config.toml
d_model = 256
d_shared_expert = 0
router_score = "sigmoid"
balance_loss = 0.00533
router_logit_norm = 2.0
lr_router = 0.00175
lr = 0.00385
beta2 = 0.99
batch_tokens = 65536
steps = 6492
Below are experts of layer 4 (counted from 0) of a mixture-of-experts language model. Rows are named router (the router's row for the expert), gate (a neuron's input weights, with its number), up (a neuron's input weights, with its number) and show model dimensions 96-127. Each number is 128 + 32 x the weight over its row's rms, rounded and kept within 0 to 255.
Before each expert's rows: "comes after" lists some tokens at least twice as common just before its tokens as in all text. This comes from a sample of Wikipedia text that the model never trained on. Tokens count by the router's weight.

# expert 7
comes after: " the", " of", " in", ":", "|", " by"
router [ 53 117 109 106 105  89 128 118 185 128 118  65  93 157  55 123 120 155 139  77 123 141 178 165 120 120 133 168 105 143 127 119]
gate0 [170 160 161 193 136 129  85 150  92 136 136 124 104 174 159  92 138 142 213 186 173 131 108 133 118 126 149  90 193 110 137 137]
up0 [118 110 150 105 147 114 100 195 153 130 124 123 105 111  75 111 110 142 148 119 134 146 113 147  74 156 141 116 119  91  52 128]
gate1 [ 80 154 104 169 105 169 126 157 126 111 185 141 114 135 114  82 150  99 107 168 137 121 206 192 104  97 171 121 168 153 119 117]
up1 [103 186 110 174  89 128  93 164 106 147 156  95  84 126 129 110 151  96 138  97 143  92 165 146 166  61 135  98 148  79 137 183]
gate2 [132 147 134 186 139 129 169  82  86 129  87 120 166 154 133 127 175 117 142 142 101 104 103  84 142  97 124 168 126  83 123 106]
up2 [146 136 141 123 138 128 157 142 115 138 133 133 132  90  77  90 115 160 147 112 127  95 105 140 115 165 129 106 157  70 119 131]
gate3 [ 81  88 142 104 182 158 151 147 165  83  99  95 153 145 174  73 117 143 136 171  96 152 153 137  77  96 131 120 130 113 131 151]
up3 [ 94  77 104  95 120 185 140  24 109 108 101 163 145  66 147  78 137  97  82 156 145 120 118 111 105 154 116 151 132 121 122 129]
gate4 [ 94 126 109 102 111 152 107 101 128 108  69  93 102 112 146 124 115 102 182  79 171 108 101 117 148  78 103 127 188 147  76 129]
up4 [ 95 132 116 116 126 151 138 193 133 147 141 107 176 174 145 110 151 169 171 157 103  80 113 144  85 134 106 148  98  82 151  89]
gate5 [ 59 120 149 156  70 150 151 130  42 112 137 117 104  79 146 170 143 124  88 136 123 147 158 130 107 161  87  93 166 190 145 129]
up5 [165  93 144 141 133 147 125 142  99 106  97  90 139 118 123 101 107 105  98  98  98 127  45 139 151 135  70 209  76 124 130 116]
gate6 [ 73 132 128 159 172 111  94 173 144 138 191 142 138  94  91 116 129 160 136  96 160 133 173 109 170  85 179 111 132 170 110 105]
up6 [169 116 142 132 139  96 161 121 124 155  54 137 116 120 134 133 146 100 192  51 150  93  67 125 140 104 114 136 138 152 158 143]
gate7 [129 146  71 103 153 129  97 130 140 146 189  86 140 108 132  66 108 169 145  87  75 121 103 152 185 114  99  95 170 160 119 139]
up7 [143  83 143 137 107 125 122 117 160 124 128 106  54 117 122  99 116 101  87 140 104 101 138  71 167 106 110 173 114 134  76 191]
gate8 [106 118 188 120 126 109 162 148 124 115  91 122  71 145 137 124 172 111 195 116 108 112 159  78 133 117 182 103 118 134 186 120]
up8 [110 153 146  80 112 150  73  94 102 150 119 107 147  96 134 153 128 147 136 122  91  94 111 189 165 127 117 137  58 119 110  95]
gate9 [ 72  87 120 123  98 142 136 160 150  82 142 150 127 103 105 121 136 130 122 119  82  52 102 159 112  92 110  90 141  95  66 130]
up9 [124 183 120 139  89 124 123 135 155 138 107  89  59 142 107 115  80 107 115 138 120 158  95 128  74 133 133 152 189 148 134 109]
gate10 [108 149 159 124 107 100 114 170 124 141 120 191  99 150  99 183 123 176  99 155 123 123 118  73 141 136 154 174 217  74 140 111]
up10 [146 137 122 122 165 149 160 152 141 155 141 103 110 110 168  76 170 129  89 166  78 207 174 128 141 113 142 120 139 207 139 118]
gate11 [107  73 101  82 100 102 109 113 131 137 104 130 142 150 129  65 142 139 208 140 127 161 137 158 148  79 104  77 159 122 110 155]
up11 [126  97  86 216 166  87 112 129  99 117 147 117 103 139 128 108 139 135 139 119 109 150  74 122 144 110 143 151  81 148 158  98]
gate12 [ 83 155  86 121  49 195 138  79 111 172 147 113  91 103 167 172 122 127 118 161 166 100 158 125 112 149 111 122 112 167 113 183]
up12 [156 143 120 120 122 138 157 115 125 163 145 152 152 157 148 136 192 161 108 105 158  89 192 154 154  49 168 131 169 104 130 154]
gate13 [132 102 164 130 188 140 110 100 154 111 125 138 163 102 145 124 144 133 142 183 144  96 102  86 128 121 178 115  94 129  50  74]
up13 [191 134 125 103  71 136 177 107 131 207 128 194 176 123 128 123 117 144 125 154 163 148 138 158 107  91 160  96 140 114 144 138]
gate14 [172 162 172 145 127 109 136  79 159  90 115 125 209  96 120 115 151  87 108 190 139 114 131  82 114 129 161  87 124 108  85 115]
up14 [126 141 143 154  89 174 109 179 138 105 145 154 114 193 167 135 107 175 130 141 118 206  81  62 130 140  61  89 110 150 103  79]
gate15 [ 75 151 108 138 111 100 147 118 209  97 102  71 150 158 142 118  76 177 149 187  87 152 126 151  91 145 111 117 126 109 130 122]
up15 [159 131 110 100 175 143 172 156 168 172 186 181 117 121  97 113 176  83 151 133 117 137 163 146 173  88 121 104 126 117 179 181]
gate16 [112 137 139 116 138 107 142 104 157 118 101 140 123 134  79 103  43 123 158 136 169 145 110 160 147 160 128 149 153 156 139 155]
up16 [128 150 171  90  93 125 170 111 121 139 138 151 123 133 137 152 153 145 104 151 103 131  98 153 140 169 111 116 184 187 134 198]
gate17 [142  79 155  70 127 120 135 120 217  72 109 108 111 184 135  91  85  86 175 162 175  97 118  86 140 123 140 111 138 151 120 136]
up17 [122 124 179  78 119 133 102 112 108 112 135  81 128 119 147 124 135 117  76  99 114 113 100 182 101 167 103 110 150 124 177 105]
gate18 [ 99  96 167 116 133 172  92  87 124 147 112 161 167 113 104  89  87 120 101  93 143 103 121 147 132  90 143 101 156 133 119 118]
up18 [152 103 116 192  66 119 124 169 136 145  95 148 184 130 137  86 128 103 144 164 195 118 152 128 118 131  38  75 130 153 136 163]
gate19 [129 191 145 159 134 167 155 159 104 162 154 128 105 126 166 121 127 161 138 124 102 145 159 112 172 136 179 126 106 174 127 133]
up19 [180 133 112 121 117 126  43 165  78 105 177 177 103  91  82  94  76  71 136 130 112 128 123 129 106  64 135 107 135 138 143 160]
gate20 [119 119 123 152 152 115 165 113 174 164 114 145 173  86 137 125 130 108 108 107 138 113 105 122 126 114 131 115 142 120 138 167]
up20 [120 176  88  68 137 100 135 150  93 124 120 156 112 163 175 146 109 182 107 126 136 116 155  55 111 118 127 146 151 114 112 137]
gate21 [113 159 143  88 152 104 104 162 108 141 158 168 129 152 146  91 198 121 179 124 121  91 117 125 157  85 127 184  31  91  73  88]
up21 [ 56 188  98 147 135 100 113 141 124 171 125 128 191 126 167 134 126  82 147 130  98 109 152 143 133 164 164 130  76 100 150 110]
gate22 [165  38 151 160 110 148  80 125 173 106 148 143 113 199 126  62 161 163 151 112 147 158 160 198  62 153 124 149 157 144  67 141]
up22 [117  78  82  69  73  94 102 111 201 121 116 101 155  80 136  98 140  95 136  97 191 156  86 137 143  91 105  97 144 125 181 122]
gate23 [176 146 147 136 129 100 188 172 126 163 143 154  73 123 127 162 114 137 117 160 167 100 138 119  84 147 150  97 143 142 122 125]
up23 [ 87 117 127 200 169  76 135 110  58 111 159 149 115 149  63  58 150 116 175 178 116  74 145 128 157 127 104 117 142 112 137 106]
gate24 [160 138  96 147  77 140 115 110 120  91 155 148 198 161 105  66 188  53 107 113 140 138 139 164 158 146 199 104 105 115 108 126]
up24 [191 107 142 106 144 129  92 129 123 139 126 109 166  84 101  91 115 113  80 186 104 184 120  89 117  82 113 122  63  81 161 129]
gate25 [139  85 122 167 117 167 166  87 161 108  57 143 167 115  99 111 160  97 143  80 128 130 177 117 136  98  82 118 130  72 163 152]
up25 [ 81 134  80 149 125 146 159 102 135 180 131 108 156 133 142  77  86 125 122 141 107 175 167 164 117  94 139 156 124 141 161 137]
gate26 [135 140  61 113  85  77  82 122  97  83 139 118 139 125 128 112 149 147 114 125 132 127 174 108 105 151 170  84 156 146 116  97]
up26 [132  91  94 147 140 123 149 118  76 201 119 138 125 108 189  97  76 144 118 108  77 146 126 164  58 191 137 113 176 185 106 144]
gate27 [130 108 111 147  83 171 126 125 125 137  81 138 144 134 161 160 116 114  97  93 133 136 203  78 117  83 151 147  94 191 149 118]
up27 [123 102 104 191 156 136  93 141 114 123 155 116 104 120 127 130 100 161 213 170 139 109 112 112 107 154 125 133 136 212  83 120]
gate28 [117 167 125 156  94  93 164  72 156 133 114 134 191  78 170 138 176 133 111 136 175 131  51 100  73 146  99 120 106 120 125  73]
up28 [156  99 201 114 107 109 132  91 147 162 172 133  72 118 151 100 131  61 155 112 154 171 159 136 128 128 107 115 163  99 198 115]
gate29 [122  95 113  81 113 154 171 119 107 105 152  80  75 137  96 115 134  80  81 136 108 138 135 103 134 134 162  54 152 136 129 125]
up29 [ 61 101 154 125 133 115  86 103 169 105 145  91 121 130 136 163 102  42 147 122 103 136 228  82 121 144 175 197  89 102  68 129]
gate30 [173 145  53 141 146  94 102 193 177 152 135  99 107  88  89 150 152 151  98 159 109  99 110 144  68 128 141 116 105 121 145 102]
up30 [ 80 135 122 139 119 132 147 138  95  44  96 103  79 102  86 128 157 119 143  57 194  73 132 129  66 123  63 117 111 133 158 111]
gate31 [105 136 114 127 192  91 151 131 136 116 187  63  78 134  88 119 110 120 166  99 132 154 143 130 158 175 114 110 171 138 115 160]
up31 [116 160  73 215 109 155 163 139 110 146 151 145 161 132 156  81 122 167  90 139  69 138 117 186 126 171 145 113 135 136  89 107]
gate32 [138 181 106 145 116 147 141  91 146 199 129 210 136 153 107 203  91 123 129 131 116 159 128 111 114 102 126 156 119 144 122 143]
up32 [ 61 128 118 175  96  49 147 125  97 134 163  70 167 129 144  90 117 155 141 130 132 104 122 164 112 147 147 137  56 143 105  53]
gate33 [103  60 116 151 178 107 118 196 151 108 151 151 145 183 159 135  66 182  92 142 120 134  85 136 100 168  88 114 117 163 100 177]
up33 [119  62  80 120 126 200 139 174 152 128  89 137 175 104 127 100 102 124  99 172 101 131 161 201  89 165 127 152 104 112 107 107]
gate34 [138  96 172 156 156 102 196 160 149 132 189 154 131 181 153 135 149 114  93 185 139  99  72 145  82 139 125 199 187 167 137  74]
up34 [158 191 108 120 121 135 159  48  74 135 156 133 114 109 113 183 180 134  93  83 140  95 101 145 156  94 154 132  72 146  67 115]
gate35 [100  50 124  95 143 108  70  71 140 151  70 165  96  77  98  91 132 103  93 133 137 106 162 100 133 196 149 107 203 101 142 116]
up35 [114  99 142  98 147 181 153 134 151 129 109 101 115  97 102  76  97 157 108 132 140 152 170 126  90  84 188 120 102  43 114 140]
gate36 [117 104  87  90 163 119 158 136 125 165  84  80 153  92 176 129 117 180 132 147 141 135 178 117 146  98  85 150 161 187 127 150]
up36 [124  88 107 108 155 155 102 133 143 103 149 142 172 134 121 111 141  97 208 150 118  95 108 137 102 136 171 137 142 128 126 106]
gate37 [114 148 121  53 148 116 174 135 130 145 115  96 160 100 126 179 102 144  69  95  64 148 156 119  33 168 133 163 135 103 106  77]
up37 [ 74 148 122 139 141 141 135 100 141 107 171 153 101 129 116 140 108 133 124 171 165 122  75 129 122 122  60 158 119 100 143 161]
gate38 [147 195 138 219 128 105 118 126 135 131 174 146  85 136 138 119 216 117  89 142 125 129 186 218 151 170  85 134 107 132 146 138]
up38 [125 143 121 184 175  91 162 184 181 137 120 181 101  75 106 162  96 122  94 104 137 122 119 119  96 153 148 148 133 122 147 138]
gate39 [177  82  75  70 130 154  90 163 125 121 176 145 130  86 105  94 126  71 173 118 114 199 123 128 117 108 160 145 147 158  50 139]
up39 [131 161 107 130 177 142 126  76 156  88 167 131  94 138 103 140  71 110 151 117 157 147 124 102 129 117 158 125 130 108  81  87]
gate40 [138 144 110  60 130  98 161 141 142 182  91 192 143  40  90 127  94 162 102  77 209 107 156 154 170 155 136  89 123 118  97 103]
up40 [139 135 103  93  93 143 152 103 130 118  87 104 163 145 125 112 112 147 199 124 169 130 128 135 131  91 138 119 134 106 123 203]
gate41 [140 109 145 148 140 167  96 119 131 166 120 139 138 106 150 173 106 140 111  77  97 103 140 142 129 134 145 179 126  79  95  86]
up41 [152 155 143 137 184 166 134 109 141 164 119 122 130  96 129 201 116 155  69 185 174  89 128 110  66 188 142 140 116 132 113  94]
gate42 [125 178 126 156 109 163 151  97 169  96 158 113  85 137 114 152 159  96 137 137 158  88  64 142 138 106 106 154 220 150 136 118]
up42 [118 131 146 147 167 136 123 130 191 137 149 171 160 107 159 148 156 155 104 129 124 115 127  80 123  31 118 172 150 137 149 179]
gate43 [114 141 141  97 117 124 140 118 128  83 100 139 153 151 157 121 143  86 179 136  94 133  97  99 196 150  98 160 153 130 212 162]
up43 [ 87 133 149 119 116  73 145  95 151 127 127 105 184 103 144  76 108 125 152  83  91  92 158 103 142 191 130 103 104 121 123 124]
gate44 [211 162 101 145 148 111 195  72  53 144 179  68 136 118 152 148 186 142 127  80  70 160 134 158  85 138 122 106  45 129 109 173]
up44 [ 93 139  64 113 148 143 154 193 152  84 141 166 142  92  95 142 130 142 178 122 112 149  73 141 157 201 135  96 124 154  98 111]
gate45 [ 63 120  82  81 150 126 145  73  96  94 130  99 105  98 145 155 148 101 101 161 105 124 133 115 134 190 101 149 110 128 118 164]
up45 [135  88 157 176  99 151 173 139 135 168 129 116 136 127 100  50 110 149 182 130  99  93  68 134 132  97 141  91 157  98 134 103]
gate46 [ 69 156 115 180 126 121 101  92 133 147 133 167 117 126 148 160 164  86 109 177  84 100 127  64 136 207 142 174 176 137  79  53]
up46 [109 124 179 101 126 113 111 123 107  75 166 150 136 138  25 153 176 154 140 138 198 130 133 103 118 125  85  69 159 154 177 107]
gate47 [155 103  99  57 114 162 150 165  95  69 102 103 126 139  85  81  76 132 149 127 161 106 197  96 158 134 112 153 116 157 158 155]
up47 [180 177 139 120 141 133 134 153  90 168 122 181 240 169 106 137 113  96 146 134 128 137 112  83 209  82 164  94 170 131 173 146]
gate48 [128 118 134  77 137  76  78 141 167 142 130 152 134 121 141 178 145 142 146 131 162 150  98 110  90  79 127 162 141 117 133  99]
up48 [ 69 101 155 140 150 102 133  96 129 135  96 118 172 108 106 132 100 111 102 145 166 121  91 140 103  74 110 103 185 141 158 181]
gate49 [110 150 123 101 139  83 193  95 162  99 104 129  96 114  68  94 178 141 139 173  93 100 151 124 154 108 116 161  53  67 119 136]
up49 [136 134 136  80 107 133 171  76 137 144 126 106  93  94 112 121 145 159 160 126  82  93  79 142  96 132  97 120  49  63  77 183]
gate50 [117  77 135 183 158 121 108 114  83 105 191 167  80  88 118 151 109 102  63 112 114 133 150 143 100  67 156 104 121 163 146 137]
up50 [149 153 136 104 111 177 140 144 108 116 112 124 203 141 141 115 107 150  91  97  85 157 129 147 123 103 122 128 159 107 111 142]
gate51 [ 92 154 119 104 112 181 194  99 168 116 158  76 178 155 131 149 201  93  81 130 144 161 122 160  94 167  96 164 148 127 132 142]
up51 [101 129  93  81 143 171 212 129 122 111 170 134 138 161 147 132 148 157 132 138 151 114 125 152  92 149  76 136 147 136 101 135]
gate52 [199 201  88  80 147 124 120  59 127 127 101 110 146 106 136  57  96  70 165 124 139 119  26  86 123 134 114  87 154 128 100 117]
up52 [125 125 106  79 125 126 100  70 144 118  90 130 105 191  80  81  92  66 166 107 147 153 116 139  68 137 185 106 133 106 173 147]
gate53 [142 159  63 150 139 107  91 121 129 162 106 100 144 166 147  85 156 145 195 188 129 109  95  99 132 120 160 111 153 169  59  66]
up53 [153 140 121  64 131 163 111 102 113 102  64 145 135 127 103 108 150 163 144 149 150 172  96 150 150 130 137 117 163 139 132  91]
gate54 [152  58 118 153 142 161  97 173 179 106 106 113 159  88 122 147 132  96 159 166 152 166 113 173 184  60  82 131 155 164 127 157]
up54 [111 102 150 141  84  90  76 198 119 126 169 156 153  85  88 110 108 171 105 152 103 143 131 145 158 159  92  96 120  95 107 122]
gate55 [121 175 114 133 132 138 104 131 165 138  90 132  98 184 105 130 186  87 127 124 123 117 144 134 135  94 141 175  84  74 165 113]
up55 [114 160  91  94 133 112  84 148 111  79 146 117  84 142 109  98 100 133  97 127 174 100  67 147 134 151  83 125 140 153  66 161]
gate56 [166 136 202 119 199  84 100  98  84 157 111 163 149 157 169 142 145  83 126 117 109 164 112 168 124 133 151  85 158 164 117 103]
up56 [156 139 168 117 165  79 135 134  61  99  94 134  79 120 164 139 103 126 176  90 136 154 105 114 141 179 106 190  83 126 117 139]
gate57 [150 104  81 150 115 127 135 153 147 121  54  85 146 184 109 147 148 101 130 139 158 166 143 124 164 194 105 102 165  96 132 135]
up57 [129  77 108 148 119 136  99 109 140 178 138 103  86  77 159 144 160 125 115 126 138 196 136 165 139 119 120 116 162 113 182 170]
gate58 [ 84 145  96 155 134 174  90 104  67 102  72 122 101 164 130  55 173 174 100 145  83 129 132 100  89 112 102 153 164 120 119 146]
up58 [167 171 125 163 134  99  31 178 107 114 169  82 177 132 167 157 136 141 111  91 154  98 113 127 120 140 180  74  98 118 138 154]
gate59 [ 92  75  81  82 130 144 146 103 119  76 145  68 119 177 113 106 102  94 152 158 163 181 177 144 101 109 114 110 164  98  80  91]
up59 [ 61 131 161 143 151 175 141 142 129 128 189 175 109  64  73 129 100  87  96 120 122  85 141 178  95 148 144 103 149 161 139 136]
gate60 [145  90 130 136 180 141  90 113 123 131 163 111  97 123 160 114 150 145 190 106 137  64 109  89 143 140 148 131 143 149 126 107]
up60 [178 125 155 107  89  82 172  53 142  99 135 159 131 164  81 153 166  95 129 118 117  92 118 153  84 125 112 144 160 144  45 148]
gate61 [150 135 129 112 103 133  97 168 185 144 153 150 121 158  82 112  59 153 109 137 109 180 140 172 109 111 116 159 125 161 171 178]
up61 [126 120 125  78 118 152 173 127 147 102 117 164 107 123 121 120 148 120 145 147  94  70  89 133 115 121 161 153 121 122 100 117]
gate62 [143 183 128 153 165  59 123 105 111 154  68 168 137  92 130  54 167 108 139  72  85 188 129 115 156  82 101 118 107 146 106 173]
up62 [136 142 106 141 156  82 128  45 149 121 168 103 112 150 136  95  73 100 141 174 113 180 108 136  90 155 134 108 132 102 125 136]
gate63 [191  38  82 142 109 161 122 207 145 142  64 132  93 118 127  81 113 117  96 148 104  88 181  59 137 114 106 125 104 153  94 114]
up63 [ 89 123 145  89 172 111 189  85 162  74  99 158 139 143 180  60 152 147 150 155 144 137  33 168 187 146 131 161 117 113 218 141]
gate64 [134 102 104 121 140  79 191 153  83 154 151  62 130  80 158 183 168  73 119 140 114 150  97  98 174 125 107 131 136 141 124 146]
up64 [ 55  90 123  76 132  70 142  99 116 145 126 153 138 127 155 157 149 125  71  99 183 177 138 152 118 143 125 176  29 161  82 129]
gate65 [159  83  97 122 146 161 120 131 195 137 146 107  92 158 125 128 120 112 160 112 133 104 103 118 128 146  97 114  58 128 137 135]
up65 [108 154 102 126 145 185 131 104 188 130 130 146 164  96  90 103  84  70 143  94  92 124 119 107 169  53  97 115  80 108 187 101]
gate66 [114  61 118  36 155 113 126 182  82 119 162 147 126 130 176 175 144 113  72 151 178 143 136 105  92 154 140 114 102 134 121 118]
up66 [ 34  92 104  96  75 166 151 149 138 142 133 131 100 104 118  94 101 144  97 145 133 155 148 161 118 184 104 128 138 121  47 142]
gate67 [ 72 135 146 130  51  82 140  68 139  64  93 127 181 182 129 132 121 113 108 100  77 122 109  82 124 102 116 128 179  95 152  52]
up67 [ 81 117 101 125  85 119 120 120 106  71 149 110 185  84  95 167  72 110 106 124 176 137 145 159 129 192 140 156 120 146 103 139]
gate68 [150 168 103 119  82 184  86  99 148 103  87 140 118 157 162 138 112 129 154 152 181 132 103 136 133 149 127  91 104 124 114 128]
up68 [153 135 137 114 135  80 152 130  71 147 106 127 102 115 139 145 133 118 129 149 139 149 100 105 148  85  76 120 100  98 132 135]
gate69 [110  33 164  85 114 151  76  86 116 168 134  86 154 129 149  75  85 155 131 103 110 124 142 122 174 124 118 189 143 146  59 166]
up69 [ 80 125  75 124 114 124 121 121  95 105 133 162 138  94 150  73 158 127 137 159 136 159 133 190 145 126  75 119  79  89 128 135]
gate70 [148 156  82 178 141 119  88 189 150 175 165 136 119  58 146 195  89  95 101 113 125  96  81  92 127 116 143 135  80 104 103 140]
up70 [121 165 104 171 127  65 118 141 115  94 157 123 117 160 151 122 151  98 139 120 185 102  90 130 150 138 148 114 128  97 106 101]
gate71 [116 118 141  94 119 153 169 160  79 120 111  91 120 163 140 106 144 133 159 105 134 144 177 106 161 140  76  67 126  88  37 114]
up71 [ 79 135 138  71 139 156  60  85 109 135 107 194 153 147 138 165 108 139 145  99 129 220 163 165 167 110 174 110 118 130 127 151]
gate72 [157 141 105 153 138 131 118  54 144 157 129 144 139 176 108 102 150 179 151 137 142 102  54 144 120 121 131 164 169 108  99 194]
up72 [176 117 137 123 120  82 129 153  91 125  95 123  70 132 104 176 121 123 153 140 144 126  98  93 146 180 175 186 128  70 155 139]
gate73 [139 138  97 161 126  75  95 126  94  88 120 102 119 133 115 150  92  90  86 178 128 131 116 121  48 145  91 167 104 124 170 129]
up73 [129 104 146 165 126  97  93  89 163 146 155  68 102 146 103  90 138 143 146 144 137 107 132 132 135 179 159 173 121 105  73 119]
gate74 [100 100  43 132 106  80 101 115 122 167 113 128 113 110 135 140  96 157 133  60 160 175  71 103 189 153  95 126 151 137 170 132]
up74 [101 146 188 144 133 124 139 142 123 113 130 136 174 160  88 150 128 117 142 131 124 106 147 131 154  95 142 165 176 183 148  79]
gate75 [181  85 159 107 100 177 101 174 121  92 111 168 163 121 174 144 103  99 137 236 138 123 106 126 147  89 160  91 168 116 169  74]
up75 [157 123 185 118  87 157  17 160  90  85 154 171  94 134  89 162 109 140 151  92 119  97 104  85 150 110 125 106 155 132 181 108]
gate76 [ 73  78  96 156 152 167 120 115 141 168 157 124 161 123  95  79 182 127 180 166 103 187 149  92 139 120  76 104 126 154 134 172]
up76 [137 154 121 146 122  91  70 121 191  67 122 147  66  90 135 106 153 129 169 140 157 103 144 118 133 162 166 144 135 128 147 116]
gate77 [145 210 187 136 137 130 140  73 107  97 124 113 161 116  90 103 148  80  91 177 154 123  95  93 165 111 117 139 156 111 109 108]
up77 [162 194 119  96 171 122 137 147 110 157 205 142 138  72 122  42 117 198  87 152  64 155 131 165 207 102 120  93 123 116 112 150]
gate78 [180 180  91 140 131 101 150  84 153 128 191 115 147 152 182 108 131 154 186 127 104 124  98 106 130 157 146 150 142 101 105 119]
up78 [137 118 183 158 122 100 177  98  71 182 164  80 119 130 112 109 118 139 115 105 105 158 110 146 119 146 135 154 153 128 152 167]
gate79 [138 108 198  68 198 148 161  91 127 131 132 141 123 172 190 184 126 133 109 140 172 130  59 139 160  92  31 132  57 126 111 156]
up79 [136 189 121 129  70 169 171 130 105  74 143 137 104 105  92 166 153 168 124 126 204  67 153 157 114 165 125  41 114 138  97 115]
gate80 [155  85 105 112 157 161 157 117 134  75 140 146  77 139 125 103 103  72 243 144 104  73 107  91  89  89 174 119  94  88  94 159]
up80 [100 135 199 143 142 127 115 158 124 133 155 162 147 156 181 237  86 145 125 127 113 158 128 182  70  75 153 145 136 151 114 144]
gate81 [ 74 160 114 150  98 112 108 186 127 120 157 149 120 115 105  72 123 141  87 114 133 122 141 109 113  71 122  68 139 178 150 149]
up81 [132 114  47 151 164 122 124  92 163 190 139  98  70 137 150 140 101  88 123 152 116 153 133 154 111 101 117 179 109  93 146 131]
gate82 [164 114 120 188 167 135  73 162 129 152 119 109 165 145 160  97  90  85 132 128 136  93 133 102 117 102 163 117 122 170 107  97]
up82 [137 161 122  49 156  97 127 114 151 110 164 127 191 156 117 118 146 145 142  72 166 184 132 125 171 139 117 111 140 141 141 104]
gate83 [145 117 147 101 140 100 107 135 133  96 147 127 158 153 119  83 116  92 111 171 156 124 141 116  67  72 127  71 178 105 118  68]
up83 [188 159 139 117 147  94  97 172 138  80 119 113  95 117 157 152 129 137 152 165 148 146  66 110 130  81 156 109 162 162 182 138]
gate84 [163 150 190 129 133 123 133  77 134 110  78 105 211 107  99 162 136 101  71 142  40 142  43 122  94 147 171  92 179 172 146 124]
up84 [159 143  98 151 140  74 111 152 122 117 110 115 196 118 145 100 110 136  80 120  92 126 151  98  89 141 156 114  68 125 135 105]
gate85 [131 168 112 174 130 111  97 147 140 109 167 139  96 103 112 169 114 152 136 156 149 114 154 131 128  99 117 118 134  79  98 117]
up85 [117 133 163 178 136 161 108 122 108 102 150 152 102 140 148 171 169 163 142 116 141 118  79 150 102  99 121 138  79 127 121  98]
gate86 [102 155  82 107 117 112 122 161 133 138 115 150  93 132 122 162  70 109  92 151  86 170 164 146 109 150 149 174 124  64 110 138]
up86 [176  98 118 151 197 136  45  84 161 115 154 146 134 155  98 150 100 155  96 152 118 103 102 160 118 132 127  69 139  86 143 112]
gate87 [157 118 158 167  95 151 140 156 172  73 133 109 151 131 163 112 121 108  95 144 129 151 165 130  63 142 175 121 115  73 119 154]
up87 [111 105 158 131 104 142 169  81 136 129  99 131  78 148  93 194 147 109 141 153 137 176 229 175  79 152 187 212 135 117 155 123]
gate88 [130  94  65 132  50 186 138  81 152 117 113 146 138 136 137  75 176 179  76 135 120 166 156 108  87 151  95 174 108 162  89 132]
up88 [ 92 139 167  93 131 161 169 113  54 103 139 149 147 143 138  88 131 113 177 120 186 124 132 123 135 165 114 126  85 197 128 116]
gate89 [176 132  82 184 193 168 100  96 117  75 142 147 105 121 141 180 146 125 145 142 133 100 111 103 124 132 149 112  93 125 113 139]
up89 [150 100  37 138 106 153 143  75  90 111 142 147 129 145 120 141 116 124 183 147 115 134 115  89  98 122 123 125  57 104 114 203]
gate90 [161  91 117 150 139 125 146 176 173 111 118  87 169 137 126 116 110 123 149 101 101  67 104 159  82 166 114 115 142 191 100  74]
up90 [157 150 144 123 176  79 149 204 159 164 111 157 126 163 121 137 137 152 157 141 202 139 143  55 145 193 140 123 129 108 123 136]
gate91 [150 113 118 107 134 155 102 145 116 176  69 123 109 177 132 120 129 125 146 116  78 130 109  97 137  85  97 119 198 114  79  78]
up91 [ 59  69 117  92 170 149 107  98 112 148 139  68 174 154 140  84 114 104 122 128  86 129 119 125 180  75 145 107 117 168  95  86]
gate92 [113 121  87 168 105  69 105 186 141 128 160 113 110 164 100 124 130 150 100  91 125 133 130 159  43 199 105 178 124 133 169 125]
up92 [136 171  97  99 141 143 143  92 113  91 153 169 197 157 104 134 127 128  89 123 135 107 130 110 173 170 182 119  98 130 140 149]
gate93 [162 122 107 153 109  90 133 106 112 195 143 126  87 176 143 155 128  68 154 136 124 120 140 160  85 183 117 128 192 135 136 169]
up93 [168 182  69 158 146  84 129 164 176 181 165 141 143 131 121 124  88 161 139 158 105 144 117  77 154  96  98 101 176 171 161 124]
gate94 [149 117 132 131 120 109 123  93 166  42 149 190 158 139 163 141 134 126 147 150  97 110 116  72 146 103 130 115 141  79  89 171]
up94 [123 161 105  82 165  70  19 135 181 110 141  90  69 154 132 107 178 135  76  70 117 127 113 134  95 141  70 147 169 178 127 159]
gate95 [189 157 135 168 153 127 130 168 111 122 154 178 127 186 133 129 109 137  91 179 151 143  91 130 135  80  97 112 117 127 101 103]
up95 [ 96 154 152 147 138  68 167  95 122 183 132 151  78 139  61 151 109 117 103  63 102  80 131  94 134 151 154 144 153 124 116 150]
gate96 [152 202 139  88 168 115 139 109 100 153 135 137  94  98 160 130 184 150 155  98 194 136 105 142 102 146 100 106 165 179 174 162]
up96 [159 137 124 112 119 107 131 113 100 160  95 162 165 166 165 125  75  41 188 163 102  87  95 120 166  97  99  95 172 172 124 166]
gate97 [ 99 158 141 114 180 178 119 127 132 106  61 153 114 168 120 120 123 121 134  98 110 144 123 130 134 110 115 153 119 114 114 147]
up97 [160 146 146 162 110 135 125 171 118 166 183 104 147 175 153 126 168 148 109  99 131 157 117 133 128 128  98 117 174 107 134 172]
gate98 [ 95 106 151 142  83  90 137 151 151 115 112 111 117  89 125 121 116 168  90 147 122 164 112 140 147 197 144  90 122  80 157  78]
up98 [ 54 111 118  92  98 115 116 158 143 117  76 127 159 129 119 128 108  56 154 117 158 124 237 117 194 165 191 147 105 131  76 121]
gate99 [ 79  87 137  97 169 160 139 109 105 111 169 160 163 137 155  83 163 145 151 133 124 113  90 116  99 135 110 116  76 125  86 101]
up99 [167 148 173 100 158 190  77 171 100 124 149 139 160 122 108 157  90  72 178  83  95 118  98  93 137  63 105 123 117 146 162 137]
gate100 [ 89 108 160 132 137  81  84 168  73 119  86 121 108  70  89 146 146 141 179 102 134 161 140 131 151 197 125 178 162 100 162  77]
up100 [157 162 159 160 119 152 117 143 141 145 143 169 131 159 129 117  89  99  99 169 165 101 128  69 163 119  54 125  87 123 130  73]
gate101 [176 131 116 131 139  89 144  94 144 162 149 177 104 151 123 102 172 113 149 125 111 149 104 125  71 177 138 177 143 101 136 176]
up101 [191 148 119  64 149 142 138 134 139 139 215 129 130 110 156 147 146 170 188 120 165 154  25  85 139 101  87 183 106 201 168 146]